Below are experts of layer 4 (counted from 0) of a mixture-of-experts language model. Rows are named router (the router's row for the expert), gate (a neuron's input weights, with its number), up (a neuron's input weights, with its number) and show model dimensions 0-255. Each number is 200 + 20 x the weight over its row's rms, rounded and kept within 0 to 999.
After each expert's rows: a language model's description of what the expert responds to. This comes from a sample of Wikipedia text that the model never trained on.

# expert 34
router,208,241,204,197,194,189,180,214,188,229,200,181,261,194,177,190,201,183,218,168,217,220,175,179,177,218,200,228,197,189,179,179,218,196,242,187,212,189,185,176,214,189,194,149,188,211,220,198,194,171,197,196,196,215,171,181,224,195,177,185,187,211,228,183,215,222,170,225,215,236,212,187,202,205,179,181,202,205,194,173,204,218,203,187,173,186,174,176,180,165,188,222,194,203,243,196,166,205,184,168,218,199,212,199,191,171,216,170,193,194,219,168,196,174,208,184,220,174,212,213,236,191,181,178,212,196,209,197,225,197,215,175,204,241,187,178,201,200,173,212,184,197,204,224,233,215,188,217,206,171,218,156,200,219,209,228,204,185,175,184,239,203,201,164,183,198,190,196,173,204,201,206,157,201,195,224,198,204,190,141,211,217,199,178,205,245,174,190,227,204,203,175,190,210,192,234,192,221,225,157,169,216,238,171,200,221,212,218,209,206,218,219,183,190,231,219,171,186,219,195,200,208,199,201,198,179,213,193,213,180,181,179,223,176,181,214,202,226,176,197,188,247,200,213,199,167,212,243,187,192,189,198,213,198,197,198
gate1,226,214,187,192,219,211,158,225,244,202,191,187,220,201,204,202,205,188,208,205,204,219,194,161,185,207,209,192,252,196,200,203,159,189,204,214,181,195,226,194,199,186,157,178,151,201,208,217,173,195,182,182,183,211,203,238,212,214,202,182,151,218,202,202,199,194,206,183,205,215,199,189,190,186,200,213,171,189,185,203,211,204,182,213,214,174,169,171,176,175,207,215,212,196,257,250,192,198,201,187,223,192,197,175,168,177,224,199,199,192,204,197,191,184,228,181,200,181,202,204,211,182,177,228,186,193,192,181,211,196,201,185,178,190,207,173,201,282,198,179,192,160,170,196,194,194,201,202,229,188,220,203,197,197,193,190,241,212,171,226,198,202,193,169,196,213,230,214,212,214,189,196,186,182,225,207,207,187,189,184,212,195,269,181,203,190,176,188,238,240,185,202,201,181,188,199,209,198,180,256,165,203,220,221,166,206,186,196,188,185,223,161,206,195,207,205,204,205,215,213,225,197,175,168,207,157,191,173,208,216,182,222,200,215,217,202,225,195,165,198,216,188,191,172,189,210,211,199,221,221,202,193,205,219,169,171
up1,177,220,218,220,209,198,176,218,199,191,204,222,229,206,197,193,189,202,154,214,199,194,180,196,195,195,175,192,215,197,166,200,171,197,230,236,198,206,186,199,186,251,178,209,230,152,186,194,200,226,196,186,158,197,201,215,186,242,197,179,201,166,204,180,203,208,193,212,204,211,208,175,177,186,197,219,198,189,219,173,204,173,147,282,210,222,202,240,217,195,215,220,215,161,218,221,186,244,226,219,228,197,192,152,163,203,193,193,180,209,209,214,191,193,214,183,211,181,207,194,193,189,232,210,195,196,217,201,194,179,238,225,198,206,222,206,160,197,193,208,194,202,177,178,185,211,182,156,227,189,190,221,207,158,192,182,210,188,161,195,204,217,208,179,191,195,206,198,171,194,208,198,200,208,222,207,206,209,197,198,190,208,177,246,197,206,211,207,214,182,201,230,182,192,218,228,210,191,210,187,227,161,221,150,220,194,246,199,220,206,198,205,194,190,208,197,196,211,161,184,233,184,217,193,183,208,212,186,200,215,206,215,211,207,193,203,232,233,181,164,190,200,180,185,207,205,178,189,227,188,153,228,201,212,196,213
Quantifiers, numbers and determiners following prepositions, e.g. at least, in two groups, several, various, as follows.

# expert 3
router,208,208,203,197,177,172,199,226,205,220,201,173,223,283,183,193,173,217,184,228,226,185,211,229,226,167,201,228,216,184,192,157,229,182,180,198,193,213,185,237,217,203,214,178,168,181,188,198,206,193,141,184,216,172,206,195,202,184,190,188,221,183,228,207,214,192,189,191,188,186,191,186,211,210,179,207,211,172,199,200,205,194,178,215,221,199,198,192,207,206,211,183,230,199,157,189,208,250,196,196,193,199,198,240,218,195,128,169,217,185,227,203,194,197,197,211,182,220,217,188,169,205,210,226,195,189,222,185,215,248,184,186,193,173,203,193,190,213,178,183,182,191,197,213,210,194,212,229,217,200,192,220,187,211,193,218,183,186,172,217,193,168,177,195,185,207,184,173,209,196,217,158,196,223,207,238,208,167,218,221,234,184,232,182,204,181,196,196,199,214,213,216,201,185,198,205,228,198,209,181,217,204,157,195,205,203,208,203,202,181,201,185,204,208,221,196,172,212,186,214,213,195,218,154,216,203,186,166,191,245,201,235,218,177,243,189,221,161,187,208,212,192,180,187,201,193,184,214,202,219,227,184,185,221,212,241
gate0,192,217,188,197,190,187,192,198,195,222,203,227,199,211,204,205,197,203,169,195,184,219,203,206,210,185,165,224,191,200,211,199,202,241,209,202,206,183,197,171,214,196,212,241,180,195,233,200,216,235,197,191,201,195,197,215,207,189,203,191,200,194,203,179,169,195,172,208,194,179,162,174,203,245,182,194,171,208,185,174,225,256,178,218,208,205,215,209,200,161,202,187,222,179,189,199,185,196,206,187,173,241,202,205,224,188,194,225,192,159,217,209,143,176,163,225,208,175,224,225,191,187,184,217,209,206,218,225,205,187,198,185,193,195,199,223,193,183,204,190,195,216,202,219,197,235,209,223,179,187,209,187,196,209,187,223,184,205,225,210,207,211,163,203,218,190,184,206,189,198,170,201,285,191,199,198,201,206,226,224,203,207,196,208,234,190,224,171,184,216,199,222,191,199,183,193,207,211,178,188,184,172,165,208,198,220,207,222,196,183,164,248,210,210,199,162,245,242,205,202,254,196,189,157,191,224,198,199,221,211,184,205,172,193,204,213,221,179,193,217,226,192,185,165,183,157,208,202,210,202,197,180,148,164,182,175
up0,207,198,175,194,216,186,177,135,196,202,196,189,184,171,232,181,241,179,191,235,195,217,195,192,200,206,185,181,206,213,225,215,193,199,196,248,180,195,207,222,183,208,189,235,183,198,202,194,190,224,197,174,201,198,213,197,188,202,168,201,199,195,196,221,233,178,196,178,224,216,224,225,202,197,202,205,198,184,218,230,203,215,197,186,171,213,206,226,165,185,177,208,171,223,239,227,171,167,196,232,219,166,184,192,194,205,218,206,196,189,207,189,207,190,201,181,202,185,179,198,252,180,223,194,175,196,190,183,210,206,199,171,190,171,205,173,198,190,182,209,193,213,231,197,177,200,199,198,230,219,181,173,169,196,197,190,235,184,196,155,181,170,234,224,222,208,198,165,202,184,210,193,125,210,173,198,211,222,218,202,187,197,187,149,181,191,220,198,221,182,191,227,201,197,199,221,196,183,180,243,189,190,229,177,215,197,204,185,205,191,220,195,192,229,208,202,221,150,248,209,167,194,204,208,213,217,210,203,192,176,162,195,187,222,223,166,217,188,177,206,210,187,176,225,231,213,188,181,174,184,203,198,234,217,208,182
Conjunctions and relative words joining clauses, often after a comma, such as and, that, which, but, or, who, when.

# expert 35
router,183,205,205,205,176,169,202,188,218,196,221,184,224,206,189,193,224,222,194,217,224,205,193,212,185,202,213,232,189,202,212,164,169,192,216,215,224,221,174,169,177,186,228,206,192,204,211,186,235,178,189,203,201,183,208,217,191,218,177,234,195,191,189,220,169,217,182,232,190,230,212,219,197,187,186,226,213,183,246,212,204,221,185,175,167,214,218,202,188,193,215,191,171,236,218,178,220,223,184,193,217,164,173,210,214,226,223,212,179,213,219,177,236,186,177,212,175,193,225,182,198,206,215,208,195,188,207,178,199,192,189,156,231,225,174,167,195,159,197,213,195,177,212,228,204,181,226,200,217,208,184,200,187,167,181,189,215,208,173,219,199,224,236,233,191,200,222,220,190,199,193,204,208,185,174,179,208,173,240,212,195,224,211,197,192,191,211,206,201,204,165,176,206,169,190,193,190,192,189,223,197,181,196,152,246,221,208,200,229,189,207,188,198,192,216,194,243,198,194,226,190,226,191,182,230,189,180,203,173,197,195,211,231,213,262,195,210,196,175,195,202,218,161,209,206,203,176,210,164,205,280,188,191,188,198,180
gate2,173,210,220,179,175,175,154,211,159,179,179,206,178,205,236,175,217,205,171,197,173,170,197,181,190,224,217,224,201,187,220,218,180,199,173,200,210,220,205,199,188,203,167,209,220,193,199,204,193,178,205,187,170,214,219,188,214,170,196,215,187,190,187,204,225,212,214,198,233,206,192,183,204,202,195,203,231,190,228,167,217,207,206,188,174,195,190,208,169,173,196,193,201,234,195,190,200,227,174,192,202,219,194,185,193,211,221,175,213,197,218,211,176,200,220,175,210,194,243,168,213,176,171,177,194,207,191,215,205,190,218,198,183,145,194,198,224,183,190,238,248,141,205,214,192,188,238,169,241,168,223,202,142,219,185,190,252,193,195,242,237,182,185,174,215,225,244,193,201,183,183,202,194,201,175,208,186,168,215,227,247,196,199,173,212,166,210,211,203,206,210,198,221,202,235,174,186,178,219,182,182,191,203,182,194,208,230,200,182,190,194,198,194,186,196,233,179,196,175,210,209,195,214,206,199,177,230,175,198,195,208,200,182,158,191,213,196,218,188,191,200,192,175,192,202,180,204,193,206,190,183,202,179,167,188,228
up2,185,206,190,202,217,183,193,190,207,178,205,207,204,196,154,186,172,223,221,207,216,238,228,197,215,202,214,227,218,180,205,195,198,209,206,171,220,191,227,185,227,219,198,216,224,177,202,212,224,220,224,188,204,205,239,181,208,177,221,205,199,207,187,190,207,181,205,187,200,185,189,199,169,177,170,190,239,202,212,211,231,209,163,173,179,215,181,237,190,188,203,174,199,199,221,203,223,200,200,187,210,222,200,183,201,191,220,184,143,177,168,274,234,193,174,203,179,209,192,184,202,177,196,181,207,203,188,180,204,184,188,163,189,159,194,221,244,194,219,173,202,197,191,190,225,227,196,202,211,194,205,213,193,217,185,222,202,202,195,207,237,212,191,210,211,188,219,192,219,210,170,188,170,232,211,234,201,180,183,201,187,206,181,226,208,213,243,236,220,175,187,232,202,228,189,222,196,139,212,199,195,198,198,185,207,252,242,178,210,207,221,181,170,238,206,212,195,197,219,200,201,191,212,224,219,192,190,218,197,217,186,225,212,191,213,168,251,250,220,153,211,219,196,216,199,190,214,216,205,204,196,196,190,204,187,231
Single capital letters or short uppercase pieces opening acronyms or names, often after an opening parenthesis or quote, such as PRC, US, I, DJ.

# expert 23
router,194,213,230,208,194,189,175,191,169,175,266,207,205,171,195,202,201,182,174,190,210,191,205,217,193,203,200,234,194,203,198,196,192,203,185,240,193,228,231,168,213,154,199,197,211,202,170,174,186,202,200,193,209,199,212,201,190,169,181,201,205,200,202,226,243,187,191,217,198,216,176,191,178,188,234,202,211,182,197,189,158,188,198,226,188,218,190,188,213,175,229,239,188,193,179,172,181,193,223,187,229,236,173,171,184,190,191,199,203,240,183,189,219,219,208,201,198,198,222,209,220,203,212,195,198,190,168,218,227,204,187,198,265,216,189,182,177,195,234,176,190,192,177,200,175,178,224,196,206,161,197,199,189,192,209,199,170,221,193,200,187,213,231,201,160,184,194,199,202,225,202,176,194,173,209,215,187,162,201,221,191,220,209,189,187,138,178,194,186,218,180,228,197,190,235,204,187,219,222,176,219,210,190,173,183,202,173,226,199,192,225,200,165,221,179,178,223,201,197,225,238,188,229,202,243,197,238,196,178,217,225,194,184,207,215,245,195,179,160,223,208,165,196,190,229,191,213,175,199,193,193,209,214,188,223,195
gate0,205,227,229,175,213,194,191,228,199,202,167,204,211,185,216,211,206,192,228,205,190,186,155,171,221,218,212,198,199,174,201,210,162,204,199,159,186,178,243,185,211,217,192,192,202,193,218,192,180,210,204,178,181,210,201,217,207,202,192,186,175,186,209,161,219,159,185,220,173,194,213,174,261,209,183,192,170,212,190,160,190,206,187,165,177,190,200,186,194,189,216,217,160,193,195,210,197,220,187,185,187,244,233,209,190,207,197,195,200,205,197,176,183,187,206,177,212,196,232,202,168,234,208,236,230,216,207,202,197,196,196,183,221,214,171,221,242,213,185,215,204,209,193,226,241,204,192,200,213,202,223,199,233,200,251,163,191,194,186,207,201,174,193,195,206,192,207,207,193,203,205,201,240,183,200,189,233,226,203,181,199,186,199,212,159,204,168,189,199,231,214,202,188,185,193,218,193,202,189,196,160,231,169,196,221,211,181,205,195,214,204,164,177,173,193,195,159,171,222,217,179,179,208,178,233,185,207,173,187,215,224,170,182,168,216,182,163,199,181,231,215,214,209,249,206,167,173,201,237,206,186,217,231,202,188,197
up0,188,201,197,224,173,207,209,206,171,187,199,201,131,222,199,210,188,197,180,219,197,219,211,185,183,184,213,209,192,197,212,213,192,217,207,209,205,227,233,209,184,210,175,181,219,168,202,185,227,194,199,214,191,191,180,194,176,189,186,225,229,197,202,146,185,221,209,202,173,206,203,206,202,242,205,201,199,144,229,200,191,196,166,208,131,242,212,185,229,225,174,212,260,173,208,205,177,228,203,189,203,206,186,203,241,224,215,186,236,232,188,169,197,225,197,210,236,202,183,209,221,184,205,197,191,176,194,210,215,206,178,194,192,187,192,201,220,191,181,191,213,221,204,211,189,219,198,210,200,183,226,200,205,226,208,218,203,223,198,181,215,195,199,202,194,199,187,202,180,175,199,172,179,217,242,204,179,195,143,202,228,210,199,183,172,179,191,223,189,182,165,248,196,199,234,229,193,189,210,213,233,182,218,205,201,169,224,182,197,200,189,177,202,204,223,176,226,207,163,211,180,183,171,200,245,193,212,220,215,190,189,220,181,202,212,216,191,227,189,203,219,211,176,178,170,162,216,215,185,188,217,211,185,169,191,183
Suffix pieces ending a word, such as -ity, -ized, -ation, -ally, -ed, -ly, as in sentimentality, humidified, monoclonal.

# expert 7
router,218,176,199,207,187,171,187,224,201,211,201,177,208,232,185,222,215,189,227,186,198,198,229,178,191,190,211,201,214,202,195,160,217,200,220,175,224,197,230,189,200,206,226,210,234,213,213,207,259,174,212,205,222,209,186,210,162,215,164,253,211,198,195,214,200,218,209,217,154,216,185,216,193,205,202,202,200,211,211,210,197,214,189,165,188,208,172,208,177,213,194,195,201,170,197,164,178,205,216,169,213,211,205,166,237,190,224,193,236,156,184,201,226,189,215,215,211,162,202,227,211,186,178,152,216,162,214,202,205,182,193,201,214,206,210,218,194,186,181,210,227,198,191,229,218,201,225,188,241,183,214,222,186,243,181,189,209,200,234,211,211,193,192,180,195,163,201,178,164,227,195,216,142,227,223,194,189,212,189,170,224,199,206,172,208,247,229,226,212,188,188,193,198,163,194,209,208,191,166,191,232,174,244,201,205,230,220,217,212,209,236,221,233,185,193,179,178,198,193,202,199,180,219,208,214,177,216,192,194,215,192,175,175,205,195,213,225,226,192,200,190,195,202,214,203,216,209,199,226,200,189,219,238,222,181,197
gate2,187,212,237,187,189,251,234,206,191,206,221,195,215,210,185,204,194,176,217,221,194,205,160,220,221,199,219,198,188,168,201,219,191,202,196,150,188,207,196,239,181,176,230,207,184,162,201,223,187,208,238,202,190,178,200,195,174,244,212,214,198,206,177,178,218,195,215,183,203,223,199,184,222,197,183,208,215,184,210,211,144,208,192,191,189,201,197,195,204,217,188,239,209,200,192,207,148,224,174,198,209,216,232,214,197,185,190,234,211,189,188,191,201,184,183,177,199,147,222,185,221,226,214,232,221,212,232,194,180,229,204,149,172,219,215,193,198,190,204,197,204,179,186,230,209,195,211,163,172,173,235,159,232,181,206,191,189,203,232,179,187,202,189,183,176,197,204,203,185,171,207,229,189,144,193,180,199,187,206,201,214,175,190,218,197,190,176,208,215,229,204,204,197,207,232,216,188,162,230,193,201,173,181,226,230,208,199,201,203,211,192,193,203,198,181,228,193,190,207,209,230,199,207,158,236,220,211,216,254,200,183,184,234,205,208,188,185,182,217,207,215,165,204,198,193,175,202,208,217,244,205,178,191,195,199,199
up2,194,194,159,181,213,191,199,222,181,172,198,238,161,192,214,213,205,240,190,241,233,165,210,175,228,190,239,230,198,228,214,202,220,175,211,179,175,199,214,221,166,212,191,187,192,208,243,205,177,177,193,217,196,220,167,200,184,174,223,240,215,216,198,181,191,186,180,188,169,201,171,215,183,220,166,206,190,207,213,155,170,192,190,174,181,211,186,180,179,183,222,190,181,166,174,187,208,209,194,193,198,225,195,190,178,185,214,202,213,189,210,199,209,192,205,220,190,221,209,203,188,175,202,240,185,186,217,192,177,222,233,244,176,163,255,188,203,199,215,213,165,208,188,227,196,199,205,181,189,166,212,218,197,162,179,203,203,192,191,201,240,224,183,210,225,200,193,210,209,194,201,235,186,218,171,196,180,167,155,174,219,223,225,231,175,176,219,195,191,196,175,226,211,168,212,195,229,189,187,206,215,181,193,183,218,247,185,164,217,202,193,219,215,200,171,203,207,191,198,197,206,191,180,227,197,169,195,185,221,216,207,196,193,184,182,183,213,212,201,200,197,202,195,207,197,183,197,177,220,215,182,210,209,181,146,194
Everyday common nouns, often right after of, for or with, such as people, water, service, violence, food, music.

# expert 8
router,160,190,196,209,240,220,184,219,205,187,203,172,190,249,193,207,229,185,194,216,203,201,201,190,230,201,190,189,197,179,193,226,186,229,235,224,170,214,220,184,139,219,197,215,201,191,175,197,200,203,178,198,207,207,234,218,220,184,219,193,200,203,174,182,165,255,167,224,179,220,175,222,177,213,196,219,185,203,194,177,152,192,215,199,191,219,193,211,224,222,134,197,202,220,183,215,219,185,197,200,220,190,210,194,191,212,234,196,195,212,201,197,192,192,182,197,205,180,213,203,211,198,184,204,235,198,181,239,187,172,196,198,192,150,197,168,216,165,171,227,194,192,184,179,184,165,198,199,215,187,201,244,213,223,202,199,209,174,220,185,181,165,209,203,224,201,211,194,229,189,212,173,185,180,190,216,247,193,183,187,207,192,204,190,184,215,202,205,195,242,220,171,187,240,179,200,200,203,211,173,202,168,201,210,174,192,188,184,170,192,160,178,213,190,223,222,219,179,205,221,208,194,195,249,211,197,202,204,214,186,201,192,174,207,192,187,193,189,184,230,208,170,171,206,234,206,208,154,173,201,201,171,217,218,189,217
gate1,190,170,184,187,200,205,165,191,190,207,198,194,226,195,193,195,202,220,170,146,178,238,212,173,197,224,173,206,204,196,228,170,204,218,208,210,196,205,186,201,184,217,209,187,200,185,170,220,203,184,193,182,193,182,189,202,189,188,198,184,133,227,181,173,174,204,184,174,205,219,139,180,190,199,211,221,207,191,198,177,226,225,215,182,197,186,219,203,189,204,189,192,220,194,209,208,181,214,219,209,210,220,213,204,205,151,204,187,207,201,204,190,180,188,219,256,188,211,190,226,244,199,220,190,205,210,180,192,194,235,214,174,218,207,221,181,189,193,217,217,220,193,194,193,202,202,205,184,171,168,179,189,225,228,193,223,127,196,181,196,209,175,203,167,229,179,185,235,192,193,211,239,199,204,184,210,181,191,206,171,180,209,212,198,192,209,175,187,230,244,207,200,180,193,160,212,187,191,207,227,209,182,208,186,192,222,211,231,169,176,209,186,209,197,200,178,189,184,190,189,171,193,227,197,201,208,240,173,210,224,202,241,195,167,215,190,217,240,192,223,170,190,177,210,175,223,195,213,177,197,152,204,213,165,190,178
up1,205,192,220,194,235,205,197,164,201,194,181,187,212,217,220,228,186,202,190,182,160,203,191,183,200,205,188,199,193,182,165,197,191,196,170,203,202,191,240,216,207,200,300,186,162,182,209,216,212,206,237,219,194,197,182,215,202,240,192,234,183,210,232,200,209,184,194,202,218,204,184,197,194,173,198,194,204,158,233,163,201,194,225,192,212,163,190,206,225,204,199,193,203,220,214,230,194,227,195,211,174,210,186,209,208,188,193,197,190,228,175,195,185,206,183,172,186,148,192,213,181,182,189,207,197,196,217,209,191,171,200,170,203,225,181,193,205,211,197,195,193,173,178,196,210,182,206,170,174,192,215,190,207,190,198,136,204,191,205,200,146,209,198,222,181,247,192,197,182,193,194,196,229,195,186,175,264,192,217,259,204,177,225,175,192,212,150,175,195,205,198,181,197,195,210,207,191,196,206,205,183,210,204,200,215,218,208,197,213,208,172,183,218,166,202,200,222,187,213,201,197,207,185,184,178,193,207,197,203,199,170,187,229,207,205,181,197,177,207,199,157,214,180,219,234,174,178,194,194,226,221,166,212,179,185,180
Determiners opening a noun phrase, mainly a/an, also his, her, this, some, each, another, as in "As a result".

# expert 43
router,197,152,239,209,183,154,202,198,193,208,200,205,185,226,204,227,179,205,207,202,189,184,192,195,228,204,207,190,205,187,209,206,204,204,181,207,166,256,218,168,216,202,198,193,211,168,199,217,191,214,221,180,211,209,223,236,176,187,197,201,212,175,196,186,197,214,197,167,179,245,199,249,231,184,194,196,221,194,155,211,208,211,220,190,221,211,198,205,193,209,194,178,207,152,168,177,185,193,210,184,207,205,226,187,181,178,167,208,244,224,203,212,192,210,192,199,202,254,223,194,195,217,180,182,224,223,247,187,217,154,176,223,204,180,182,196,177,218,161,218,229,206,221,174,159,162,212,207,209,163,163,233,214,211,213,183,169,221,199,218,196,222,220,227,194,197,180,220,215,190,200,218,218,188,204,212,188,191,213,210,171,203,195,191,213,200,190,177,212,239,231,251,224,200,224,217,192,213,191,205,186,219,183,211,201,204,216,184,188,202,167,198,197,188,179,208,223,241,201,186,210,224,204,224,212,210,210,199,204,213,215,210,204,215,214,206,220,174,243,185,195,221,194,178,183,205,207,177,218,220,224,204,176,231,206,234
gate0,215,193,220,196,192,222,138,216,191,220,202,190,153,176,190,238,217,171,236,175,183,231,214,223,200,237,224,236,145,229,165,223,209,250,208,212,211,194,185,172,215,209,169,169,213,211,226,230,195,166,183,201,175,211,197,242,204,210,232,175,217,202,237,189,186,182,180,214,204,189,217,194,211,207,171,209,229,167,183,174,174,203,204,180,189,196,183,216,198,184,211,190,229,205,212,228,188,223,213,200,205,164,217,192,200,206,181,199,168,172,186,195,232,182,214,182,194,191,198,240,191,215,173,186,185,198,211,189,196,225,170,209,212,199,193,179,205,209,175,216,203,217,195,174,225,220,181,194,244,214,198,205,202,213,203,211,215,189,192,202,214,197,190,177,209,201,214,179,166,183,200,229,219,225,184,216,226,226,193,173,190,210,164,162,194,209,181,179,259,221,173,175,188,191,179,213,207,176,216,215,208,203,201,196,210,209,218,222,170,234,200,198,186,206,191,193,209,181,209,193,196,215,175,211,178,199,209,203,221,195,209,222,231,163,211,182,201,194,202,180,180,210,173,199,224,162,188,196,169,193,188,222,185,203,186,186
up0,199,193,212,192,192,236,210,195,224,201,217,153,238,217,187,221,198,206,214,204,250,213,204,181,241,193,172,213,162,198,194,233,200,189,186,185,185,180,219,179,206,207,215,173,181,217,172,216,216,199,177,204,242,191,211,243,201,198,184,173,204,204,204,172,201,215,214,182,176,190,182,183,226,205,193,178,201,219,185,222,206,190,202,197,233,209,220,234,215,195,203,186,204,155,209,210,240,201,206,247,188,209,186,241,175,206,189,182,210,228,188,217,186,236,209,205,213,223,234,179,199,229,170,216,185,213,210,219,182,209,200,139,178,194,212,229,215,262,163,158,198,192,205,167,192,193,227,180,189,207,192,242,181,182,197,185,214,227,206,179,211,182,187,204,193,207,220,206,202,191,205,218,189,164,200,202,202,184,200,175,192,163,173,233,190,173,184,180,194,211,228,191,193,221,195,230,210,191,196,177,234,242,198,204,221,180,184,204,165,203,212,216,196,186,192,219,208,210,244,213,200,197,184,225,213,240,193,198,163,191,186,207,229,197,175,190,178,189,220,222,191,209,190,190,184,193,203,172,190,217,185,181,201,207,197,229
Final words of place, team and institution names, such as County, City, Park, Valley, University, in Manchester City or Asbury Park.

# expert 38
router,217,198,212,203,163,176,193,152,205,202,222,222,230,230,227,212,186,187,169,223,217,205,173,221,174,209,182,200,219,195,195,203,204,212,168,217,205,239,209,175,183,197,196,222,200,182,205,192,203,187,162,184,210,214,207,232,187,169,216,222,203,226,163,223,187,219,158,211,189,181,177,212,173,203,175,194,195,180,207,207,203,235,194,229,214,230,223,191,192,189,209,160,223,164,178,219,226,196,223,176,178,230,233,196,182,243,180,227,186,189,205,226,162,213,199,202,185,207,220,219,186,183,194,182,172,236,210,200,206,155,171,217,205,215,181,217,181,182,177,229,183,205,193,184,175,181,215,183,197,196,197,227,194,213,216,233,217,180,188,188,196,235,206,184,212,197,181,217,211,225,181,188,203,180,192,208,199,176,245,211,178,193,214,220,158,198,228,170,197,194,151,238,192,184,203,242,196,220,201,194,210,188,159,240,186,209,237,234,207,194,173,215,207,230,197,186,219,216,162,199,195,194,206,196,208,198,218,203,191,173,209,200,200,220,202,198,209,204,201,196,178,197,182,164,195,187,217,217,184,165,209,179,159,203,210,194
gate0,213,196,210,196,220,210,193,176,225,199,128,208,222,232,210,220,183,199,206,200,200,209,194,190,182,209,216,169,192,181,201,183,203,242,203,175,217,190,198,214,178,233,174,215,183,193,229,194,195,148,187,226,143,199,180,200,219,194,206,178,194,191,216,215,234,203,185,194,239,220,176,212,223,192,203,202,204,188,189,199,211,156,170,202,195,218,207,184,197,187,205,197,202,197,225,204,193,196,169,223,187,212,205,218,252,201,208,188,204,178,223,235,192,167,217,208,204,213,184,248,194,185,191,200,201,198,213,214,202,172,179,213,141,176,193,221,218,237,176,225,222,193,218,203,195,191,203,187,176,212,182,216,199,210,210,240,211,217,230,222,188,193,207,199,245,191,179,201,205,194,198,176,213,192,180,183,188,204,195,189,243,206,185,190,197,192,195,201,203,189,208,227,212,207,195,167,159,183,206,170,179,231,235,209,199,204,194,173,229,211,197,175,157,210,244,171,189,201,236,204,174,179,221,177,235,155,200,209,210,218,194,196,203,213,205,190,213,210,209,202,227,216,223,214,225,206,215,219,192,198,185,219,222,154,161,223
up0,226,195,199,132,213,191,204,181,194,234,194,222,200,211,206,219,210,228,212,184,182,199,204,186,185,204,219,181,168,208,201,210,236,215,223,199,189,182,174,196,177,219,239,211,209,186,193,206,187,243,192,201,204,213,174,193,207,211,169,184,210,182,161,192,199,197,216,235,223,207,220,205,198,192,152,228,208,235,199,172,237,180,207,180,182,201,169,194,201,199,227,207,247,188,216,196,165,221,213,173,244,204,211,198,196,190,220,174,176,209,226,215,179,191,228,178,193,220,211,195,269,210,172,192,257,172,197,165,223,206,186,213,199,179,251,204,187,190,179,184,155,223,197,215,219,192,180,169,225,190,198,200,195,215,179,185,202,221,217,203,192,205,199,206,178,208,196,221,208,204,200,207,184,244,210,183,165,174,210,188,220,245,223,217,246,191,200,224,213,204,181,198,191,195,195,197,185,208,153,159,219,180,224,183,192,176,188,194,180,194,180,214,218,167,195,193,204,178,215,196,201,183,173,187,186,191,197,198,205,209,177,166,210,182,207,222,171,188,185,214,201,207,191,215,216,212,202,219,206,197,182,208,183,212,183,204
Initial capital pieces of personal names, initials and particles after a first name or period, e.g. De La Salle, D.C., Charles V.

# expert 0
router,175,221,203,211,198,213,187,189,157,161,208,173,213,201,225,197,211,203,202,160,214,194,203,199,208,202,175,201,228,203,245,215,210,214,210,213,148,210,163,154,207,176,203,214,226,176,161,205,200,168,171,203,208,175,207,218,185,199,194,215,216,185,166,215,205,218,196,185,196,219,172,187,199,206,210,216,164,189,204,173,207,203,194,213,156,213,249,198,208,188,195,216,182,212,155,176,223,222,182,208,231,178,209,238,214,185,194,239,171,208,205,209,222,205,221,197,220,207,184,211,171,160,221,197,220,177,186,197,206,204,184,212,182,178,177,202,195,184,205,175,182,221,202,201,211,185,196,180,213,169,216,206,175,212,173,197,194,188,245,181,174,171,189,238,199,197,210,189,190,222,189,166,203,210,212,187,212,176,180,168,138,190,198,186,222,220,187,245,245,191,214,236,214,192,203,221,183,187,150,165,170,195,193,185,210,207,203,211,215,207,199,196,189,227,202,178,195,198,199,205,208,214,232,198,206,201,199,158,202,211,218,205,203,224,180,196,195,216,183,224,195,220,186,206,222,196,202,209,147,212,216,176,201,208,193,234
gate1,194,215,185,204,162,194,161,209,179,190,156,223,200,196,228,207,209,194,224,217,213,210,189,183,197,182,219,165,247,214,174,219,213,209,191,227,195,169,220,213,168,199,171,196,189,186,215,230,206,189,180,198,224,201,170,205,209,160,202,223,179,195,176,218,199,197,172,197,225,211,201,160,199,217,159,200,216,206,206,161,214,205,160,171,193,227,224,171,167,159,203,185,208,180,196,175,220,227,192,170,220,224,213,207,223,181,222,213,199,184,210,169,202,180,237,209,185,183,187,228,222,184,202,182,184,222,212,191,194,196,200,213,178,187,196,188,186,212,203,220,220,205,213,202,211,245,206,203,203,196,232,208,193,218,196,194,223,202,203,190,215,201,145,204,246,192,206,224,176,196,227,221,174,194,203,202,170,226,195,176,187,194,198,188,204,206,185,203,169,194,243,220,204,183,188,189,172,207,208,205,216,198,189,189,200,182,168,205,193,176,189,211,232,213,200,203,185,199,196,204,221,234,179,193,220,159,207,241,215,194,170,216,162,186,209,242,203,219,175,182,210,171,158,198,210,189,244,200,200,184,205,238,230,183,160,181
up1,172,182,204,225,220,205,206,217,203,212,184,208,181,220,191,231,216,237,230,194,203,185,221,205,221,178,226,233,221,204,193,190,214,227,203,183,220,192,207,199,229,189,230,206,181,202,183,180,209,213,206,185,204,213,147,202,180,186,182,212,193,195,176,199,221,194,197,232,183,207,153,205,163,203,204,198,204,199,202,184,177,190,189,210,198,197,208,217,203,171,190,189,168,193,164,215,195,192,181,181,184,213,185,195,202,213,194,258,193,223,203,196,187,261,208,207,166,191,142,213,179,191,193,234,180,192,218,181,211,229,196,207,221,186,192,207,178,173,216,186,188,213,183,202,198,195,200,174,159,192,237,200,241,220,177,218,202,176,198,189,212,160,214,227,180,183,203,182,188,198,178,209,241,240,196,191,196,215,215,245,166,172,198,165,215,162,210,221,212,190,210,192,213,198,192,219,195,226,187,177,168,235,210,202,206,222,210,187,215,206,145,204,240,205,199,178,208,228,219,214,226,157,217,183,171,213,234,179,210,197,198,207,207,183,196,183,195,218,190,226,174,228,199,197,178,159,185,190,202,197,186,184,208,201,206,160
Colons after field labels or before quotes and lists (Pld:, Director:, reads:), plus possessive and object pronouns like its, their, him.